Below are experts of layer 8 (counted from 0) of a mixture-of-experts language model. Rows are named router (the router's row for the expert), gate (a neuron's input weights, with its number), up (a neuron's input weights, with its number) and show model dimensions 0-127. Each number is 128 + 24 x the weight over its row's rms, rounded and kept within 0 to 255.
After each expert's rows: a language model's description of what the expert responds to; "comes after" lists some tokens at least twice as common just before its tokens as in all text. This comes from a sample of Wikipedia text that the model never trained on. Tokens count by the router's weight.

# expert 2
router [115 118  92 154 166 141 125 159 146 112 129  78 151 129 119 102 145 126 110 122 121 132 141 117 141 139  53 126 148 108  93  96 153 141 123  60 139  82 111 117 139 172 123 144 130 130 129 148 103 143 167 131 125 131 141 139 118 119 128 116 134  98 111 120 145 129  98 103  61 132 123 124 135 140 132 127 139  73 136  79 149 158 128 132 135 129 152 158 141 119 122 149 129 125 118 154 165  86 133 153 128 143  64 164 146 160 110 149 153 121 157 165 130 155 107 120 113 113 107  85 133 128 189 141 135 122 129 103]
gate1 [109 146 112 124 123 121 115 156 109 148 136 131 161 128 140 149 151  98  83 120 109 133 137  91 135 141 153  93 131  64  70 110 102 140 101 107 117  58 133 130 136 150 125 139 138  89 133 154 130 114 125 117 164 143 109 126 139 120 145  83 166 103 139 132 175 123 118 119 113 174 115 126 113  88 116 126 143 101 123 101 140 114  96 124 160 134 140 138 133  68 190 156 128 101  82 101 178 119 143 115 136 167 140 151 124 149 117 121 111  94 115 170 131 119 138 122 121 127 130 147 168 134 132 145 118 141 164 106]
up1 [175 171 121  64 116 109 115 187 125  98 155 126 153 148 123 150 146 113 115 157 124 118 156 104 151  84 158 129 143 159 113  78 103 155 124 131 116  83  96 124 108 148 125 115 159 142 162 127 115 140 154 127 141 115 140 125 137 123 172  78 138 120 159 138 173 123 143 137 136 159 111 109 139 151 143 130  94 112 150 163 128 122 156 142 143 143 175 116 135 145 141 146 137 136  69 144 151 132 125 129 169 158 135 127 125  94 129 136 159 103 155 133 124 129 110 113 142 132 105 130 175 177 142 120 112 164  85 127]
Single digit tokens inside numbers, mostly in table cells, statistics, dates and counts, e.g. 1'4'0, '2'014, | '3' |.
comes after: " ", "1", "2", " (", "3", "4"

# expert 59
router [124 120 122 122 138 150 172 124 168 132 148 141 137 126 135 116 158  71 113 145 134  89 108 186 134 109  93 112 128 112  86 106 149 109 103  99 121 127 133 117 124 129  92 137 106 140 111 140 130 148 157 162 126  93 136 119 122 115 118 108 141 126 175 133 154 170  61 115 102 135 104  77 142 123  97 122 127 132 172 115 154 140 133 116 116 134 153 120  98 148 110 139 125 107 167 125 134 140 130 126 120 141 123 134 152 128  69 103 159 100 127 151 163 117 131 141 104 105 111 136 167 134 138 160  56 174  98  92]
gate1 [169 106 107 117 112 150 123 143 138 142 109 133 123 126  87 117 135 125 118 108 144 123  81 130 112 110 121  95 105 119  99  86 160 178 125 138 127 120 109 101 104 133 109 127 153  89 115 132  92 149 123 145 111 134 112 145 114 135 153 165 137 123 119 114 120 164 129 140 107 122 109 116  90 137 115 117 151 143 115 109 115 138 118 163 112 145 174 175  71 137 102 145  92 144 141 132  97 172  95 127  85 147  84 122 154 194 135 119 123 106  87 122 138 116 143 152 104 126 136  98 137 130 178 172 123 180  82 134]
up1 [126 175 161 122 123 114 119 134 116 127 163 112 150 156 122 117 147 136 127 146  93 131 133  91 144 158 150 156 171  90 154 147 141 153 131 169  96 134 152 109  80 121 118 158 139 141 128 162 165  86 145 107 135 105 107 154 159 128  96 113 112 132 121 142 149 109 148 125 130 129 133 159 139 109 142 121 158 122 106 170 142 134 142  94 151 149 131 126 172 156 140 102 147 153 103 104 146 138 153 116 181  64 124 137 144 108 127 121 129 117 137 144 122 132 124  80 153 138  91 157 146 135  75  78 118 118 192 142]
Table cell pipes ending rows, heading markers such as == and ===, and final periods before line breaks.
comes after: ".", "==", "s", " =", "===", " =="

# expert 55
router [143 120 122 134 192 170 113 117 165 133 156 110 174 148 133  93 163 124 140 142 148 142 162 159 144 128  93 129 139 108 109 112 150 140 126  49 144 102 107 127 132 182 141 121 139 113 132 135 103 149 184 133 144 118 128 111 141 126 135 131 106 128 126 113 119 144 111 113  91 115 138 117 160 156 140 103 134  97 117  75 153 164 162 123 119 134 141 161 142 150  64 125 167 112 108 124 128 114 131 133 135 112  95 143 175 143 122 125 117 103 134 153 131 124  92 104 149  94 111 107 125 148 176 138 137 134 122  77]
gate11 [163 138 131 161 182 183 127 138 116 107 127 102 118 139 165 155 164 106 147 107 107 126 141 174 105 129 113 107 121 115 100 126 140 136 115 116  90 116 110  95 125 118 114 117 128 116 137 102 178 154 174 125 107 133 153 111 141 131 109 133 134 156 101 136 169  94 124 133 138 109 133 110 101 133 147 158 130  66  85 110 158 132 129 156 116 113 132 149 166 128 111 149  99 115 106 151 122 161 146 119 110  75 107 125  92 141 105  86  99 170  80 107 145 158 101 122  88 126 116 134 128 148 148 141  86 137 143  93]
up11 [137 129  97 145 135 144 107 110 142 103 158 142 166 138 166 152 125  71  97 108 109 126 143 170 101  76 129 113 130 122 143 127 120 100 124 114 111 149 128 153 109 143 114  95 122 114 173 159 128 119 133 142 148 173 159  77  97 168 103 139 173 105 128 145  83 112 167 112  84 174 137 109 136 105 161 145  68 132 141 144 160 168 144 157 132 164 121 165 141 115  96 126 134 127 141 146 114 129 128 112 125 150 127 159 122 158 134  97 150 131 112 161 123 132 138 109 117 102 165 130 130 127 135 143 173 104 158 131]
Single digits within years, dates and coordinates, especially the third and fourth digits of years like 2014, 1961.
comes after: "0", "9", "8", "–", ".", "7"

# expert 36
router [138 122  86 130 142 135 135 129 134 129 135  89  91 133 150 110 162 103 112 125 160 115 160 159 177  97 116 110  92 121 112 134 147 125 146  71 142  94 125 119  80 151 113 158  93 106  45 158 124 155 165 130 126 106 144 101 127 108 142 106 126 128 109 146 132 145  75 111 105 111 122 111 180 134 166 133 133  95 143  92 133 144 140 123 148 101 147 104 147 153 129 152 146  98 181 142 133 146 127 140 136 144 126 125 108 120 122 101 141 119 162 167 126 125  91 110 148  85 161 112 157 128 160 114 115 121 138 114]
gate1 [171 180 128 141 171  99 110 132 142 137 131 143  89 154 127  82 105 133 137  98 119  92 146 104 129 201 135 100 115 118 147 126 125 159 129  94 106 106 158 134  88 198  90 111 144 136 133 151 140 143 132 129 105 147 134 104 172 139 124 123 108 136 122 125 153 108 121 143 124 142 135  97 180 150 111 124  85 139 204 141 141 139 107 125 132 144 128 119 157 136 147 133 143 119 125 105 150 105  87 109 123 126  99 142 156 117 109 109 118 128 110 127 126 147 174 125 121 159 125 109 167 148 140 113  78 151 132 145]
up1 [151 157 149 131 106 163 142 129 139 126 134 176 174 158 139 143 146 130 114 124 116 103 112 108 154 116 139 151 157 122 173 134 132 140  99 130 118 134 126 155  89  98 112 104 141  96 146 129 111 184 133 123 111 151 132 147  91 129 125  85 110  95 164 102 110 155 112 145 108 141 118 155  93 120 129  97 146 122 104 121 144 145 167 121 128  84 113  96 160 100 117 136 126 122 129 143 120  66 136 108 151  82 122 103 138 123 134 125 127 124 116 141 132 143 122  84 167  83 162 194 150 155 139 173 176 133 151 149]
Spaces and numbers opening cells in sports and results tables, such as before 2016, 37, 383, after pipe separators.
comes after: " |", "2", "|", "-", ";", " during"

# expert 4
router [142 109 102 106 131 130 139 127 168 123 150 139 134 103 140 126 158  93  98 112 145 132 162 175 169  77 104 151 123 128  67 137 140 158 125 124 130 101 126  75 101 134 112 138 108 112 104 149 122 127 147 170 144  92 138 119 124 140 114 115 129 149 137  91 136 155 110  83  92 101 123  83 143 117 128 102 123  95 148  79 140 146 139  86 121  94 146 124 115 150 145 109 182 141 170 121 147 122 123 145 105  99  87 158 146 134 104 111 142  92 125 156 146 142 122  98 111  83 140 103 145 155 135 162  90 131 105 131]
gate1 [170 132 142 124 105 126 155 104 154 100 148 107 148  76 132 136 169 134 138 132 106 129 127 127 112 103 132 111 106 129 103 101 146 163 138 125 126  97 138 134 121  91 121 120 132 106 155 205 137 140 101 113 129  97 166 178 105 137  93 167  95 113 102  86 133 136 115 115 106 125 100 146 100 111 143 106 107  73 137 110 115  77 138 113 120 109 127  88 149 158 150 122 149 133  92 153 119 161 130 121 118 152 127 148 150 119 137 149 111 152 139  91 152 120 133 104 148  94 108 126 113 144 106  77 122 114  68 161]
up1 [129 124  96 131 153 139 128 109 113  99 130 141 139 116 156 188 143 103 107 156 129 134 154 122 153 146 183 138 121 115 128 131 166 121 120 134 156 135  68 146  97  90 105  80 153 114 107 180 128 137 111 135 134 115 116 169 116 142 149 109 106 153 102  86 126 147 144  85 118 103 162  93 112 136 104 142 101 122 125 155 131 113 133 128 142 111 156 180  73 161 114 113 118 126 104 130 160 146 123 123 137 109 136 143 166 159  76 150 136 112  99  87 130 111 133 117  94 157 110  95 144 105  79 115 106 120 122 125]
Blank line breaks before headings or infobox sections (== markers), plus past-tense decision verbs after a subject, such as decided, refused, tried.
comes after: "\n", "==", ")", "===", " ==", " was"

# expert 62
router [111 107 102 116 146 136 144 149 118 118 140  84  99 118 126 122 151 102 125 124 133 116  99 152 160 107  97 103 119 132 142 131 148 137 147  95 164 118 121  91  75 111 109 163  79 118  60 133 141 167 182 151 117 121 134  96 103 132 176 108 166 157 145 130 120 143 123 102 115 135 106 112 170 129 116 108 137  76 158  96 126 137 138 123 137 125 138 110 117 159 140 148  97 125 176 143 147 137 144 127 117 128  98 146 107 151 159  70 158 112 126 149 128 137 112 153 106  85 132 131 163  98 155 119  81 150 128 135]
gate5 [ 90 109  53 164 149 101  87 151 170 152 136 137 124 102 146 149 147 129 132 141 132 104 134 103 143 122 104 132 141 106 100 154  91 166 143 132 122 110 121  84 118 116 144 126  86 125 113 140 129 148 120  93 120 117 159 142  88 105 143  99 134 165 141 155 114  99 161 155 117 127 118 116 119 118 141 132 137 125 103 100 114 167 177 131 153 121 119 140 106 105 156 122 124  99 137 134 136 134 144 129 175 117 142 125 112 130 143 129 129 146 105 139  63 145 119 129 107 142  71 177 136 116  64 128 169 161 163 117]
up5 [165 122 165  73 116 135 129  96 138 162 167 119 113  99 128 126  54 135 107 148 169 134 125 134 141 125 160 132  79 119 138 124 124 147 115  96 108 163 119 129 153 146 129 127 122 151 157 123 136 115  86 144 157 112 127 151 105 109  84 137 116  76 133  68 118 113 142 114 126 120 130 140 141 114  84 157 104 139 177 104 170 127 107 114 163 149 144 125 159 157 126 127  96 146 115  91 128 109 105 145 106 133  98 134 100 105 156 129 150 124 120 134 148 142 144 117 100 112 142 123  91 109 159  72 104 103 126 113]
The space before a year after in or a day, and month names in dates, e.g. In 1967, 12 March 1945, 3 September.
comes after: " in", " |", ",", "|", "In", " In"

# expert 45
router [135 127 112 171 187 147 150 118 173 112 151 109 134 142 135  87 188 138 122 128 152 117 170 121 165 133  91 115 122 108 129 135 149 111 119  63 124 111 114 108 142 137 112 136 121  74 138 118 101 146 174 171 131  99 142 103 120 117 146 136 171 115 136 140 155 127 103  77 117 109  95  83 133 153 113 111 113  88 124  95 144 135 138 120 127 128 143 142 153 177 130 115 146 123 114 136 159 139 131 108 115 127  76 147 153 135 105 129 142 108 114 149 102 160 113 126 112 109 100 132 176 155 164 137 118 136 108  91]
gate0 [129 144 105 150 136 146 177 127 180 143 130 113 101 100 130 106 168 182 141 107 101 110 133 146 134 145 109 168 155 129 142 131 162 117 139 113  88 128 127 102 132 125 143 111 122 108 151  72 123 170 136 117 156  95 148  85 118 100 139 175 141  87 143 133 173 121 173 132 115  89 159 115 129 114 126 149 122 113 138 130  85 107 113 117 129 107 143 160  91 118 158 108 129 129 114 129  70 139 141 157 140 112 113 141 154  76 149 130 123  95 145 150 162 103 112 125 110 104 114 128 166 157 132 120 119 138  76 110]
up0 [105  95 150 100 130 130 138 164 116 156 121 159 144 133 119 115  95  61  97 137 130  94 155 147 186 141 189 118 102  74 172 150 118 131 147 130 136 144 126 115 103 111 127 112 141 147 139 164 129 125 156 107 118 130  88 130 121 120  92  99 107  96 152 136  78 138 120 119 159 145  84 133 169 150 135 133 130 106 110 136 117 131 104 114 140 167 103 135 124 117 162 111 129 145 111 121 137  70 126 137 127 171 116  96 141 141 156  99 132 164 132 161 126 138 153 108 121 145  94 127 155  96  88 148 140 141 153 154]
The last digit of years and other numbers, as in 199-7 or 200-2, plus century, BC and miles.
comes after: "1", "2", "0", "9", "8", "7"

# expert 10
router [153 113  94 154 125 151 139 125 152 147 153 127 142 129 135 110 201 128 139 151 132 111 130 173 205 115 109 112 139 104 119 136 154 122 113 101 102 131 144 139 103 131 127 152  96 128  87 191 108 143 127 173 125  69 145 103 138 110 117 106 132 127 147 121 138 110  63 108 109 143 110 136 173 106 116 129 147 126 190  98 150 127 152 101 134 140 114 129  94 123 121 137 140 117 119 130 149 125 141 125 142 123 117 140 149 156  96  95 159 115 128 151 144 134 118 125 117  87 150 142 167 105 147 186  99 138 131 111]
gate1 [156 130 132  86 113 136 158 153 133  76 119 153 169  67 122 126 177 130 117 149 161 116 119 144 168 115 101 129 123 111 107 154 149 170 114 146 118 134 127 123 123  92 157 141 144 107 149 159 119 161 136 101  98 151 136 145 120 133 119  97 163 177 129 117 149 101 131 101 119 118  98 118  79 108 105 115 101 130  91 119 121 118 131 137 137 122  69 123 110 143 108 102 111 102 114 100 138 102 138  96 165 144 174 153 188 114 112 160 114 137 101 102 164 115 117 152  97 127 137 140 139 121 144 144 113  78 129 131]
up1 [107 117 124 140 122 108 184 129 159 120 129 105 145 120 148 123 141 103 106 178 110 146 111 131 134 147 125 119 164 119 126 141 142 175 137 144 119 107 151 139 100 146 163 141 124 102 127 141 106 134  97 110 127 120 103 110 107 130  78 108 116 182 131 101 126 148 143 117  96 122 160 104  99  99  95 134 126 156 114 173 111 135 118 123 165 145  56 132 110 137 129 114 150 116  90 140 155 124 105 120  97 124 188 165 164 110  74 114 115  92 116 113  80 123 145 145 105  97 101 169 127 129 144 144 109  82 125 132]
Line breaks ending items in dash lists of names, places or species, plus clause openers like because, According, Since.
comes after: "\n", ")", "==", " ==", "\"", "==="